python train.py --n_experts=48 --experts_per_token=4 --d_expert=160 --routed_scale=2.0 --balance_bias=true --init_std_router=0.035 --num_attention_heads=10 --num_key_value_heads=10 --norm_place="pre" --rope_theta=10000.0 --attn_scale=0.125 --learning_rate=0.000403 --decay_shape="linear" --batch_tokens=65536
Below are experts of layer 5 (counted from 0) of a mixture-of-experts language model. Rows are named router (the router's row for the expert), gate (a neuron's input weights, with its number), up (a neuron's input weights, with its number), down (a neuron's output weights, with its number) and show model dimensions 400-479. Each number is 128 + 32 x the weight over its row's rms, rounded and kept within 0 to 255. Numbers have three digits each.
After each expert's rows: a language model's description of what the expert responds to; "gets" lists some tokens that make up at least twice as much of what it gets as of all text. This comes from a sample of Wikipedia text that the model never trained on. Tokens count by the router's weight.

# expert 15
router:132072115119137182100089125076134136107065167147167226102134169135136098142142072114083147176154136097142101090149141091167117148134105123126089084083096098159146139048102119111116115085127122112175117119056126127195110141108146109151074128
gate0:134152126123142195104119140064104163133149087093127123102103120090108091119141179089108164190094089082186164141092153149183155157127073106176114085147099118125158183189136122145119141113140197144155109140153122159121095140150124164162150130
up0:118085082079109163115102118142142119178150099090122155118158134089131092132080149125101124110080075119142106134119127139172116109097090144172112101120194153177147119139118133113126128096169116185091163135177100118114102094106074172185136114
down0:185155146058116140144203133170178112111147112099160150172013143127112132178173155129167107124198110118196088078134200196152183150080172141088113123127129131127119151088130139112130071117106168123101107160184182144139097120165126159147144145
Sports text and tables: nation codes (ENG, RUS), positions (MF, DF), club/team words, and verbs like played, scored, won.
gets: " (", " 0", " /", "|", " team", " for"

# expert 31
router:100110120129128128121085115138171165190111168126176171099194131081149136093159078104155114121146101109160094155125158121127135099151096132137111174125167108142188095141098160097118150145113131060114097141072134147098098146166133092115105081
gate0:107096168185125159096125095118152124085118127125097132109147131145126124133166141147162099210119068178172180110126089099159098129134111159154039160107076100146134188150113150133104120112095123130228164092097140128110114122142099159081173131
up0:137133177162118155099095122118127076171115175141116096062093124131163099109148030121181111149150100155111141171179078116141154206144089120126128178148174116163123051105130117102098125140093126055125096118138199141183038154193140073085146131
down0:138137156135156146138162151066172134100122073164119131185138126150099158144110117124096192191135105164168146105109164125108139104094111113069075135091078114145132099116165146126172121180095184119086144130162194156103156132175052128168114136
Digits, zeros, units (mm, cm, %) and pipes in stats tables, plus odd mid-word pieces of foreign names (Vada, yl).
gets: " |", " 0", "ed", ")", "/", "}"

# expert 40
router:080055086167074139139160108056158132118109113127148131126143112137165078170095129103140159153120168109160147138134139130150117167103100135127155136060145138172178119144051143151131134096091102075130122128088115143131148136131129129144120087
gate0:148111091111104103158077110108180148102086137131119145091107137103112101190145123146148155143107162147109170124166121135121084167124101119152074167072108143146175196081087133129110127117113144127106102136138080140162135140217143116145078140
up0:132146142115141162125093100101105200128179081180122099092151107120137109143194135147121084121133083163069094107080176079084130121121119156196151117058163116095134078134112141093067106164187112174174114159133142123157165135086104102064180151
down0:136099123102158085133157093149085100132153130157170102158137099101096185088134110141090139176172108094133102116129161139130107128062118122130064145153098156108153139129139135130165067152061103129132088119136138130115059149125132143149138147
List hyphens at line starts and final syllables of foreign or long words, such as -em in Requiem, -ts in Quits, -st.
gets: "-", "s", "th", "er", "t", " not"

# expert 6
router:116080140122095128086117097078169108118099177143142174094162194141121107158171053088139123147113165146125130133139167137158182136112082180189123129107184108123123058098142165054121097116093093129091131127095128125172158159172114057117117143
gate0:131153181119137133118113110168160081139133096061084139124116151197176132131143085138158128134084119120100164072132086076099141154178181138139123135109122071114137141133097114127134117135143072137174150108108183103173149139095153126096104137
up0:030125110160073124188051115174164192129135091154162154116140129118137091166154118112094184089080106160139188198157154125170167069112106138129089166139134194087160082127070106152105138140118155118091177128099122135067147124157128106115131099
down0:158127103156067160074144124154132089114065174106102084083107076145121157088061166076199082129094136149166146119137118166112152110077101152093080116129144143151157168154177150153079187141134122152169102123136078120134154092132118138111101100
Words opening a new clause or quotation after a period or quote mark: the, The, He, It, my, we, They, This, opening quotes.
gets: " the", " The", " \"", " He", "The", " he"

# expert 7
router:143155103175150164112137157113158119136105149143154161148111192118091105127102079149148129201130132132137115135129171085187131148153092108129142144110146132127167163153130131112146148099120133083142119134089189068175132155112108088138082123
gate0:127143094128088068132089161158213154174129090099125112119114163174094083123098142134140147106143119156134124144130099131138134136138129181087148091133150160157154189140110156093168155152093130099148104114132048118113143128114164108036038139
up0:067127161159127121182044112134170079184142069100125131064112147115120111111115118145123156128119103154132063109147131139180069086145175124100154190143114113094162156116154138138203150158122151154159090122109137141112054099117121108068054130
down0:164103165138128131150169113204176108150143054119110107124130134131119140122096157103118126157066154090104113159130104107153127128127107147161164142158122089081062076087092172068106110119177164093136177093100112151150144110185167133112076112
Mid-word pieces of Latin species and genus names and scientific terms (idae, ensis, troph), plus " to" and digits in numbers.
gets: " to", "us", ")", "ia", "3", "4"

# expert 18
router:071086121118154122144131104135078142133085169107128131110136156100136126158159097147115153175062164144135122122153144176139096115154102127146103180122179099125190096076107114078126083124136191088093104137111164074125160152093154101177136112
gate0:119163108151088076145177109075141131148169104114128151112134120133155095135160112179185137141108170072146116137131111100128155101040121140134084167146136070094137135147134079067000084144072090105117166185141109133147126151149138128147100217
up0:173116182133078104150142168077153127140102076116140168132119112126118122101162131194164110128098087092097107141052110126164149103087107122135136116098143160121145149184131102122083122172088126120102160123151201093086150145131118073113140135
down0:151082163114173094107104092042148116122175078184119116117145159139142139139090060107159052116090138121147138111150111082145125086154133151115201184160155112110146146107139131091110103121141179129100080014174143135110070132089103154074124125
Line breaks in tables, lists and headings, heading marks, word endings within headings, and modifiers like single, regular, main, semi, anti.
gets: "\n", " ", "ing", "==", "=", "==="

# expert 22
router:149115097147141159144115075149204140123084190117159170121133149120091120132141043113134163172119116092139098095160170148123115155133113139145030115109122134185189068107090118087120090132118125138092110168077153133131128131113133078142144132
gate0:145102114162094148157078176145080127117104148149098127083161185172126109122179094137159091140114118110148146149162125146135089101103110157167194126141165117113112170089169111117161166184072098101140107107094117065160175081121096124183155128
up0:146061164125133141162113075153116174088129160138109133165144151153173095167098063174055122114138103156121144130152128092049080105121169166138132094146114144098147128110135114114160137159071115149119131140119128162136216090112146110178141187
down0:135168156112142101176131113143129142135129131108218121108120098106150115149103094137133109116124150141091186127124117159134142104114081113141084082176164108132098142104133136145152153143107116172104099119090182119170143090109118125067129106
Indefinite articles and auxiliary verbs (a, an, was, would, been), quantifiers like some, several, and numbers in election or score tables.
gets: " a", " was", " an", " is", " he", " one"

# expert 37
router:182121099140109206114097132139154116119095127123119141139094135131170111145173115139125132185117172047113139091152105137185124113156145179137111152065111090161153109144097143058145139140114180081131149138092115094122136128107127123129101093
gate0:151118175157106083058128148127078138133142101118133146124142080105132115145145085106094123160111146086141111114127084142137165122176139113133101129040108108154113135092066183119104130135135114108207161130088113111166120173120103091146082121
up0:122146169137131135108139119188073108110108103073168134165130109159140151107200116093153125157138121078141106130157075154148158146156165090141096181143117084114170104072144177114147085102177082184153160124064081125111147127126189166114123105
down0:159144132158154130165184113088152101127143095084153175096158151073105100110109154072193149089166124130131038086134082163116150150123160108161127149208127164087102196158081167150089113097067076148166117053050110182104085077109148100171167136
Field labels and hyphenated word ends in infoboxes and football rosters, such as Born, Spouse, medal, heavy-duty, half-life.
gets: ":", " ", "ing", " Country", " List", " medal"

# expert 1
router:081122086162149180162105106175142176169110158108191154141087163108128055131123081097131146201123136126152075136168199201176158151151152138125099127130142092173181088136155152069150076144104136101134149157137112120171083114114123027121120166
gate0:111101137111097104104082129143131133169091147143071131134138109131194130110156118107135080139091116110085133131116093096182126121169128093122133075096125114101126114145158145119131132132084122093173095175115168090117085103123151173156125160
up0:183091166172127137109177177143168122105082183102178157085168121113142136137146109109113180157198138153074132112160150117141115117149109100180116175108076106129130197115089119152095181148119134136215069123133148109092154109082157132133126149
down0:156166093106112124184068110125134089127148092120189144152147136138149121101127159133093158114156120158175186116163145187147091072154187183140101144104132135105175126111096175114130083042182126127168107094053090069116105070170136085128170153
Pipe separators between numeric cells in sports and statistics tables, plus semicolons in number lists and "season" in TV text.
gets: " |", " the", ";", " season", " 0;", " 0"

# expert 26
router:125080158125148161092112123074131094155121119172178142105068136097145091181101115153136133112141144118138082195132140108153131148092124128170123123104110148134145133069071133116067099141122196048138142152091117044115146121152051083126112125
gate0:144120138161121124107096156082113112152075099129078149130147156112124123134119154125139155149085112143154147188104089078134141105103104146197102186065152142081141117115106196113170178166132148085112146115060133123097077143138062135104109066
up0:146111134132117119095121169143123072173078127099119155127136094177171084083148153090056158113158136166165136144114102121146094144135104132192134163099178084092157114183089141120151195167149143112128134119091166083148107160134126114079122158
down0:122097135098154181100115108111110133147149168133171158129175130156105121163105103149100181133125146112107126112092150145114188131124137093127089080134102093123143118111170137163095138136071114140107137025124114109172139142107117087103157195
Line breaks, mostly blank lines before or after section headings and titles, plus infobox field names like Spouse, Occupation, Genre, History.
gets: "\n", "===", "==", " also", "P", "k"

# expert 36
router:135063142101178149098112099100150127104129150169158140064119158106149153175143064107152170141108153121142105144155174088136100118104077129176135145144162118152105156083061106137145138100111141106146103127120163087181160116122113143130117097
gate0:134049170098160121199126136122142109112145174136083146115117086110143107143154155175120087069178102096095108145166147099080110150080109136118152125142125096091160125138112157111065100166078072127137086132111125064093179116103055112115128131
up0:161086103158114180101122144128081121098112185104150134123132095157082098120109125112087127165123116101130139157096150145107138145152130206117175066127129151137124143119182175139225134164117100137175157101136076136113079120148130089120161140
down0:124148144112137125112175112146123207106161131142099053119127173132196173120155146171110181096141152148132099153163111103161099114123147153115131142111127131124182104131095141121084126126165151096139166161189134164192148096114136126130175182
Possessive pronouns such as his, her, their before nouns, plus hyphens and table bars opening rows in lists and election tables.
gets: "-", " |", " his", "|", " her", " "

# expert 12
router:175086166139135169061085120120150115071154132161112177139123098124156115181179065162121144122150151100164105171116132103132096144097113146157121133103144157108131108100061146143110121136123116120145144122106095114115150136142101105179120151
gate0:064133125201101109120161171147097131097137155129108130086156139124104164152106132092102140173089151077139065143174133144139127216094127110108121162171109125110136138131161053130117192106132128179117142149125103106107220139082178063156079085
up0:052067150137104107082120151113116140111151080184082108157167062114084213132096106125153113203100198120156087152124116121096073220133084126090116148104142182136114189115119071143136172166107078125154074157140127090138169134091180100145079062
down0:093135123162111127136148154130135124101165168167143107137144191138095103135105158037083155154097078102070067163138069138132107184105081087150143181116138125091161147113127072099105162191084111112077121092146142209149133134106103125093117148
Table bars in sports and election tables, words after as, and role or office nouns such as senior, assistant, Minister, Candidate.
gets: " |", " well", "|", ")", " as", " place"

# expert 20
router:107106114129114144130105071105166137129109160152187208125125137105139126204152058166138146157106209114109143106122117101130119121128113181146107083123152105151149151125073084059110124136137094155080176166071114075133169085155132142129130124
gate0:088135110076176115152167101136208117143096127107139119154108155126085122159122114129159191161068145195141121153122082155127079118158100143147119107131122183165121111132112184168084154075180162117083122077159145082118100031126126112111164149
up0:112124119101148113113091138082174164125132130120124146127067136117142102186150139125132162164154124133109133142105088154126132147171136127154102121094085091125101103067052173158037177104115144136103119080066176087097146100131092092125118154
down0:174142171128137123166142138128139126077190132086139090095136149114118139133126128104121099161120149113142103103127132138099098111109145144115075122147058051113124190150148138145083123082104125134119149077155143177121117100122125140156113088
Word-internal fragments and suffixes inside longer words, such as test-if-ies and un-con-secrated, plus object pronouns like him, them, themselves.
gets: " a", "ed", "ing", "d", "a", "y"

# expert 41
router:122129138134188136125074093128127163135121108095150106119141175083180133184197081100113167155103128158131115161142178151168120143113136155159095156079155156117132135117067126121142125125116134131097156179090079114142100133125130073112090121
gate0:119160147145141107149130110133158133073127115098098109172162117079130058095094118111156083146105155109170088124159125093140103118118096079069088127124110099090103143100117089147077075104140131110061139115096165150147103096159147061189065209
up0:154132140141173136101113113113104116166086047159096050182124108140101089094142145144188097140137161113130124153131092164149103134141114123133174163131132179117140139136109142103091131143128148120136110078156136104086105082132091155200071173
down0:095140158151168174116120063122136087121128150151154152075100104160120106155085167150159157132118147107076126120113117110079120129122184142120124097148165112095069073065129145141105142126148120156143141112171154182197157103153122173118152149
"the" and "The" in prose, plus adjectives right after it, such as new, national, public, political.
gets: " the", " and", " The", "The", " its", " or"

# expert 4
router:165079142152103143151051138144217145148129114149167161089099143138155085107163095116121148132166127109142115137110167096200194125113123126141123087126104112138130096093123206087117151136101136087145179115122171161141124159137080061128070113
gate0:141159158168151085168092077160148125105154148082185187108149156097127116141114098146097133125192131113129067126060173129149094144150131197113175077115136199116107081180132190161089134187065205138080146085144109131128086109089119145108088155
up0:113161126137152144144150137102112138140124104105170132126126162074084169148140106091131155215193126125118095125144129158084123113103172088098120120127105156161131135155098094163106118167116147158115156133134157107135116128122140122154133095
down0:136136108090074140093132178123111161138081122109097056065080077146157156103158119126150165090087236136111148112165141113107163102167125148152130088154137146117116110121058074110146101127128165051183069094132167137160131127090114144121140134
Capital letters and acronym pieces in codes, abbreviations and name initials, often after an opening parenthesis or table bar, such as SEC, DEU, Q2.
gets: " (", " A", "N", "S", "A", " P"